config.yaml
n_layer: 12
d_model: 192
n_experts: 24
experts_per_token: 6
d_expert: 48
d_shared_expert: 64
activation: "geglu"
moe_layers: [1, 3, 5, 7, 9, 11]
router_score: "softmax"
normalize_top_k: false
routed_scale: 2.0
balance_loss: 0.0042
balance_bias: false
init_std_router: 0.0321
lr_router: 0.000836
vocab_size: 16384
norm: "layernorm"
norm_eps: 1e-06
tie_embeddings: true
optimizer: "soap_variant"
lr: 0.00681
beta1: 0.95
beta2: 0.98
grad_clip: 1.0
batch_tokens: [131072, 262144]
seq_len: 256
train_tokens: 353900000
steps: 2154
dataset: "wikipedia_en"
Below are experts of layer 3 (counted from 0) of a mixture-of-experts language model. Rows are named router (the router's row for the expert), gate (a neuron's input weights, with its number), up (a neuron's input weights, with its number) and show model dimensions 0-95. Each number is 50 + 10 x the weight over its row's rms, rounded and kept within 0 to 99.
Before each expert's rows: "gets" lists some tokens that make up at least twice as much of what it gets as of all text. This comes from a sample of Wikipedia text that the model never trained on. Tokens count by the router's weight.

# expert 13
gets: "-", "h", "t", "d", " H", "th"
router:47 55 36 56 42 47 49 56 66 48 59 51 44 48 35 62 42 43 51 42 58 54 49 49 59 52 60 55 53 43 55 45 61 22 36 34 40 50 50 47 44 65 70 41 53 59 57 48 51 32 57 56 60 53 60 44 72 41 48 42 66 49 56 49 54 58 52 33 49 35 60 33 39 45 50 46 57 41 63 44 58 59 59 64 50 62 69 61 45 26 36 30 53 48 56 60
gate0:67 33 42 48 52 54 47 59 48 35 60 40 47 39 55 51 61 68 27 53 66 44 43 59 53 37 47 42 56 71 42 48 21 36 40 52 58 49 55 59 67 44 46 34 35 47 65 56 39 62 63 45 52 49 56 62 66 42 50 58 59 55 37 44 50 58 46 48 45 41 54 32 44 69 51 53 46 46 50 38 42 45 54 53 60 48 40 43 34 55 61 47 45 35 61 54
up0:58 56 41 26 47 58 47 56 48 44 60 44 57 54 62 39 48 26 60 48 39 64 42 45 48 59 40 59 69 39 66 54 62 63 53 42 48 41 58 51 39 51 52 52 61 42 38 32 58 34 29 46 57 50 47 54 49 51 42 45 37 49 56 46 40 51 56 55 55 42 57 46 43 38 33 44 48 56 27 64 36 49 47 60 50 40 51 45 56 48 46 60 72 62 36 49
gate1:50 51 36 45 52 50 25 60 47 52 45 81 45 44 36 57 38 39 52 61 60 54 55 49 58 53 61 33 55 46 66 49 58 52 47 49 57 61 40 49 56 47 45 53 47 58 56 65 55 54 67 52 59 56 52 37 48 58 57 41 56 52 52 34 62 56 51 48 65 51 47 55 51 54 39 41 47 57 58 54 63 49 51 54 51 43 43 46 46 58 37 70 47 46 48 48
up1:57 53 57 54 42 57 64 48 51 28 80 53 56 40 46 53 51 57 72 59 41 57 60 48 37 47 46 39 57 53 54 34 34 52 50 44 37 43 72 40 31 39 52 55 61 62 56 51 49 65 53 54 58 27 61 25 58 53 46 28 56 63 56 33 57 59 51 51 40 58 34 37 46 39 51 53 55 65 55 48 60 45 54 46 33 54 58 42 47 44 54 53 62 65 46 63
gate2:39 41 60 62 37 52 61 35 46 47 47 47 63 46 38 44 56 47 48 40 48 62 54 72 68 67 45 49 56 54 39 58 53 31 40 52 41 62 55 34 46 47 40 60 35 64 53 42 60 50 40 64 67 48 51 44 54 49 62 49 40 47 52 37 66 50 51 52 47 48 63 50 73 54 31 52 48 50 54 53 59 43 55 45 62 54 42 34 52 37 61 35 38 38 63 52
up2:63 60 68 60 35 50 40 59 43 63 41 39 50 44 54 44 42 59 38 51 46 50 43 57 51 47 54 52 41 60 19 29 50 31 63 40 41 51 41 45 51 35 44 68 43 42 57 48 58 54 46 66 72 56 50 38 59 58 62 42 49 36 55 40 48 54 54 43 38 51 34 47 58 56 21 35 36 45 39 46 67 54 58 51 38 38 59 45 64 33 51 44 54 37 48 71
gate3:61 46 50 65 52 51 47 39 58 56 47 36 41 78 56 47 53 61 42 61 56 59 56 58 42 52 49 47 59 39 59 57 50 62 34 59 33 63 48 50 44 78 51 49 54 37 55 44 27 61 47 49 51 38 39 54 50 49 64 54 63 52 45 50 60 55 57 60 53 44 53 46 42 70 72 46 43 42 67 38 60 50 30 62 59 47 59 43 49 76 48 66 61 44 50 40
up3:33 46 57 51 46 44 34 40 44 62 42 54 46 47 40 57 46 72 40 52 39 25 56 42 50 31 42 62 46 43 36 56 57 51 59 37 35 53 42 56 44 56 49 65 52 63 51 23 55 56 63 63 60 37 54 40 36 64 59 41 59 67 45 60 48 50 49 58 57 49 40 56 42 46 37 48 36 38 41 59 60 62 51 38 50 20 42 50 35 40 54 62 54 55 56 31
gate4:71 50 43 48 47 64 52 46 59 42 48 65 59 36 46 56 54 51 37 46 63 56 46 56 55 51 53 56 36 40 36 61 40 45 58 54 41 52 62 43 51 41 55 52 48 51 45 33 37 59 63 62 40 52 56 53 42 44 65 66 45 43 34 47 46 46 40 41 58 61 57 41 57 43 48 25 51 50 53 49 65 62 63 44 38 49 53 68 36 54 46 25 44 45 40 34
up4:55 51 48 53 48 43 51 50 64 41 48 51 42 15 48 40 64 60 41 65 67 42 56 57 48 44 50 56 47 53 38 71 53 52 57 40 63 50 42 62 33 42 44 42 48 33 44 51 42 45 57 62 50 47 46 42 61 41 31 32 39 63 54 59 48 63 57 61 64 56 39 51 39 33 45 45 51 45 37 39 42 40 59 28 48 48 59 60 49 47 61 36 53 37 55 35
gate5:55 55 50 57 60 46 51 48 38 57 61 62 48 48 31 47 71 53 45 30 46 56 49 51 43 47 40 52 32 26 63 38 64 49 36 68 54 52 62 45 53 25 52 52 44 40 42 27 48 56 51 31 46 37 56 48 48 57 55 27 39 54 30 63 58 61 57 49 71 46 54 43 40 42 60 44 50 51 58 48 45 57 44 40 51 38 46 44 58 70 37 44 46 49 41 50
up5:54 50 47 53 44 52 48 47 61 42 39 33 48 53 71 47 37 60 47 60 47 49 58 44 49 41 58 55 56 74 41 51 29 58 47 50 60 40 56 54 42 58 47 49 60 40 54 75 54 33 46 60 61 71 39 47 49 53 54 82 53 52 62 52 57 33 55 50 21 53 39 64 52 55 40 55 57 55 43 41 53 56 47 47 55 71 47 41 55 32 62 60 48 48 57 60
gate6:60 46 29 51 40 50 55 58 53 65 59 58 78 49 24 58 47 47 54 55 46 51 38 65 57 55 49 42 61 53 53 44 56 46 50 51 59 54 71 59 56 60 60 67 48 51 53 61 39 47 38 60 44 44 49 43 54 47 46 57 58 51 45 60 46 50 50 53 53 46 64 50 52 48 42 61 51 49 36 57 57 41 37 43 52 38 80 48 33 49 40 41 63 30 43 26
up6:54 50 52 46 57 41 54 52 49 43 46 61 69 41 48 47 50 47 52 46 58 42 49 66 43 75 44 46 67 60 60 41 50 54 31 40 33 49 69 37 67 54 51 70 48 60 60 45 43 49 55 50 35 60 66 52 60 63 55 60 40 46 50 61 40 49 49 58 58 55 74 39 56 45 50 73 58 47 31 50 51 56 46 41 49 63 70 58 28 55 40 64 55 47 60 69
gate7:41 51 50 58 54 41 41 60 48 48 45 42 65 53 66 58 49 46 59 58 40 61 46 49 54 41 33 57 56 45 39 65 65 51 45 37 52 71 42 48 50 63 41 53 41 58 50 54 52 50 43 65 57 47 40 41 42 56 65 24 53 64 38 55 50 68 48 69 71 51 41 52 50 42 43 33 41 67 50 42 53 55 53 40 43 52 62 54 58 46 59 55 30 51 44 46
up7:25 59 49 49 36 58 48 55 53 46 62 43 56 46 48 50 35 36 45 50 41 49 74 61 33 32 44 45 47 59 46 30 40 43 46 40 48 54 50 45 47 40 38 59 69 50 45 52 39 51 58 59 39 49 58 66 54 48 36 48 23 47 52 44 51 29 63 42 62 35 58 66 60 48 51 60 56 55 52 60 70 42 66 42 46 62 59 73 45 51 49 67 34 49 51 55
gate8:54 55 67 37 55 54 47 52 32 60 48 63 47 57 38 51 39 57 58 58 67 50 43 59 52 77 53 67 55 57 47 37 65 52 39 43 68 50 39 48 77 49 65 36 43 47 47 66 62 34 35 55 50 48 65 42 46 47 48 48 39 30 53 65 49 56 53 61 75 52 56 43 51 38 59 55 57 63 47 43 68 41 33 44 60 52 44 44 52 46 55 32 45 46 46 35
up8:38 63 66 51 48 46 38 43 51 63 58 35 52 46 66 47 56 63 54 59 47 53 46 58 54 45 53 59 32 57 53 60 37 62 35 34 59 54 55 54 41 40 59 47 44 47 47 63 56 51 41 26 62 53 52 43 35 43 48 37 36 68 44 44 68 56 42 53 62 45 51 69 47 57 48 81 64 48 50 60 58 41 61 63 56 50 59 42 59 48 39 45 48 54 50 67
gate9:40 60 57 46 55 68 49 54 44 57 46 49 22 81 54 69 51 37 52 38 35 37 57 35 38 59 38 61 43 52 43 46 52 53 49 35 61 49 63 49 55 56 53 50 50 62 50 48 55 50 24 38 56 45 49 51 53 45 45 52 48 46 52 38 57 42 48 36 61 41 37 45 35 39 56 49 31 55 52 51 42 64 57 55 56 45 58 48 52 45 68 48 50 56 41 41
up9:38 38 39 39 41 49 53 48 50 62 44 40 38 59 45 63 39 66 57 39 39 44 54 38 37 55 25 65 51 42 71 41 55 64 57 40 57 47 70 69 52 60 47 54 53 65 57 54 44 41 49 67 48 38 49 38 48 39 51 53 46 43 42 61 55 42 49 42 41 25 55 79 46 37 59 45 49 56 57 37 52 54 54 47 57 38 56 48 39 49 63 51 57 46 45 55
gate10:57 62 40 43 56 47 44 33 47 48 47 47 42 23 28 55 55 47 50 52 47 32 42 40 54 74 35 48 32 67 65 51 70 39 73 51 36 57 50 42 51 43 60 61 54 54 41 59 58 52 51 47 51 67 40 66 62 45 55 50 43 44 40 50 59 35 31 40 47 44 40 54 57 52 54 43 61 50 52 43 58 55 66 40 59 43 43 52 55 57 59 48 34 48 48 46
up10:51 58 44 56 46 44 48 40 54 58 52 38 36 33 36 54 73 66 44 56 51 24 56 43 62 64 49 35 45 52 57 62 59 22 66 49 51 49 43 49 31 44 59 51 56 56 62 70 60 62 47 46 61 62 53 45 62 50 58 43 53 40 44 44 54 41 55 51 36 56 47 56 57 46 41 47 47 44 47 52 50 53 56 56 66 43 50 60 58 51 63 48 52 55 65 51
gate11:44 52 51 48 47 63 47 66 48 38 56 52 57 61 65 41 57 55 56 54 46 70 33 36 63 51 51 48 61 42 59 56 30 43 47 34 36 29 57 62 47 48 65 43 47 54 56 53 58 37 48 43 57 57 40 43 47 59 57 44 58 74 38 59 44 45 44 51 34 31 67 40 49 42 48 46 57 43 50 50 54 46 30 61 44 61 55 54 22 38 38 43 50 40 54 57
up11:44 38 56 42 54 44 47 52 58 55 49 56 46 32 46 51 47 56 43 41 55 37 60 46 40 38 53 61 41 51 37 40 66 60 55 64 61 59 40 36 45 64 41 56 66 42 48 37 26 58 42 50 48 26 61 51 65 42 40 64 34 42 59 39 57 44 54 52 48 63 28 60 46 53 59 55 49 32 45 28 40 52 49 47 70 42 41 46 73 70 50 63 51 54 45 63
gate12:29 63 49 47 70 55 40 38 49 43 39 46 53 55 45 51 46 52 49 52 44 47 63 39 47 54 49 40 63 30 58 38 48 51 32 43 58 66 50 56 37 37 57 61 70 44 38 43 63 42 48 39 53 43 42 55 39 63 63 43 51 43 58 40 35 83 44 43 61 47 56 50 63 45 69 57 26 46 37 33 60 44 46 34 43 62 56 38 38 62 44 40 47 35 62 62
up12:76 31 41 46 50 52 59 45 49 53 70 62 46 40 63 46 49 47 47 58 56 55 52 48 49 50 58 52 50 63 51 56 46 58 52 58 50 39 54 54 59 50 50 50 42 39 62 59 40 61 40 60 46 71 52 40 57 49 38 57 36 62 42 41 55 16 56 56 34 53 53 52 44 53 30 59 63 55 53 65 28 66 42 59 48 43 35 53 62 36 40 62 45 78 38 44
gate13:55 34 31 51 48 41 38 47 61 56 39 38 49 64 56 49 35 49 47 50 47 64 55 41 48 31 53 53 59 49 49 49 42 46 55 65 52 29 41 43 45 62 50 41 46 47 47 54 38 59 35 28 53 40 34 50 34 46 58 56 38 46 32 55 54 55 46 53 41 57 47 40 50 44 55 35 60 56 38 47 35 55 41 59 45 49 37 76 48 47 47 48 67 67 53 53
up13:47 53 48 58 53 43 65 51 45 35 57 48 43 48 51 31 29 41 45 53 51 48 40 36 67 61 53 35 66 57 59 66 24 34 59 47 50 55 30 37 54 59 59 46 69 50 44 55 44 53 62 60 56 49 48 41 54 66 50 60 48 47 34 56 53 42 50 61 44 56 39 35 52 38 64 30 72 71 34 59 40 56 61 50 46 46 52 61 49 42 57 48 52 69 58 59
gate14:45 45 64 45 66 51 62 48 51 40 36 48 46 35 68 60 42 52 44 43 68 65 63 32 56 57 54 42 46 49 52 47 64 48 54 59 54 51 50 54 42 48 42 61 35 57 57 50 50 76 45 35 52 64 41 36 63 44 33 59 46 55 46 54 49 41 36 77 56 55 52 53 57 48 48 45 52 36 65 56 40 41 43 53 55 61 44 63 50 51 59 61 41 61 71 38
up14:43 58 60 38 53 50 54 57 63 40 58 47 46 36 59 65 49 39 60 44 61 56 56 40 64 66 43 37 63 38 57 37 61 48 60 56 44 42 47 47 47 64 47 75 43 60 52 57 56 64 60 36 60 51 59 55 56 45 39 58 51 60 39 57 35 14 32 63 61 53 51 63 37 55 48 53 46 36 64 62 55 57 48 51 42 51 51 51 63 54 62 63 47 62 66 41
gate15:33 61 47 67 46 54 52 24 57 50 43 47 45 49 48 45 60 52 66 56 73 42 46 60 50 60 53 61 45 54 49 41 53 54 58 62 48 67 28 52 46 46 45 48 40 37 53 48 52 68 28 48 34 55 51 42 41 59 53 47 51 56 55 47 32 50 48 57 62 36 58 53 66 59 43 41 45 53 36 36 52 36 64 50 56 70 54 58 36 43 42 50 50 52 51 55
up15:26 48 43 66 51 53 52 49 51 51 52 72 46 22 47 41 56 56 70 64 53 63 49 57 51 48 60 57 27 49 31 63 52 32 52 47 36 60 36 48 42 45 44 65 45 70 45 48 35 40 35 46 42 59 50 56 55 45 60 42 46 55 49 36 41 54 59 43 59 61 49 53 36 46 56 54 29 40 46 61 47 55 51 46 39 42 45 44 68 68 48 47 55 40 47 41
gate16:54 43 44 49 56 57 60 43 46 65 55 68 45 46 54 63 57 60 51 46 51 39 46 39 40 47 36 51 68 70 51 53 58 55 38 60 47 52 44 69 52 55 62 33 27 50 53 43 41 54 66 52 34 41 46 56 32 51 55 53 69 43 38 55 40 47 32 53 44 54 57 76 37 60 45 44 70 41 48 52 59 44 52 31 52 56 42 55 44 48 59 38 59 52 51 49
up16:59 36 50 34 56 35 54 69 56 46 55 53 47 61 37 42 59 55 30 64 31 58 58 61 54 39 59 46 49 76 38 52 43 43 36 47 58 52 55 47 53 49 39 52 63 63 45 44 53 45 55 62 59 49 67 60 55 39 61 45 63 42 60 59 61 56 58 57 45 50 66 63 44 59 33 62 39 46 62 29 54 47 47 50 51 35 48 47 59 45 46 65 48 50 37 52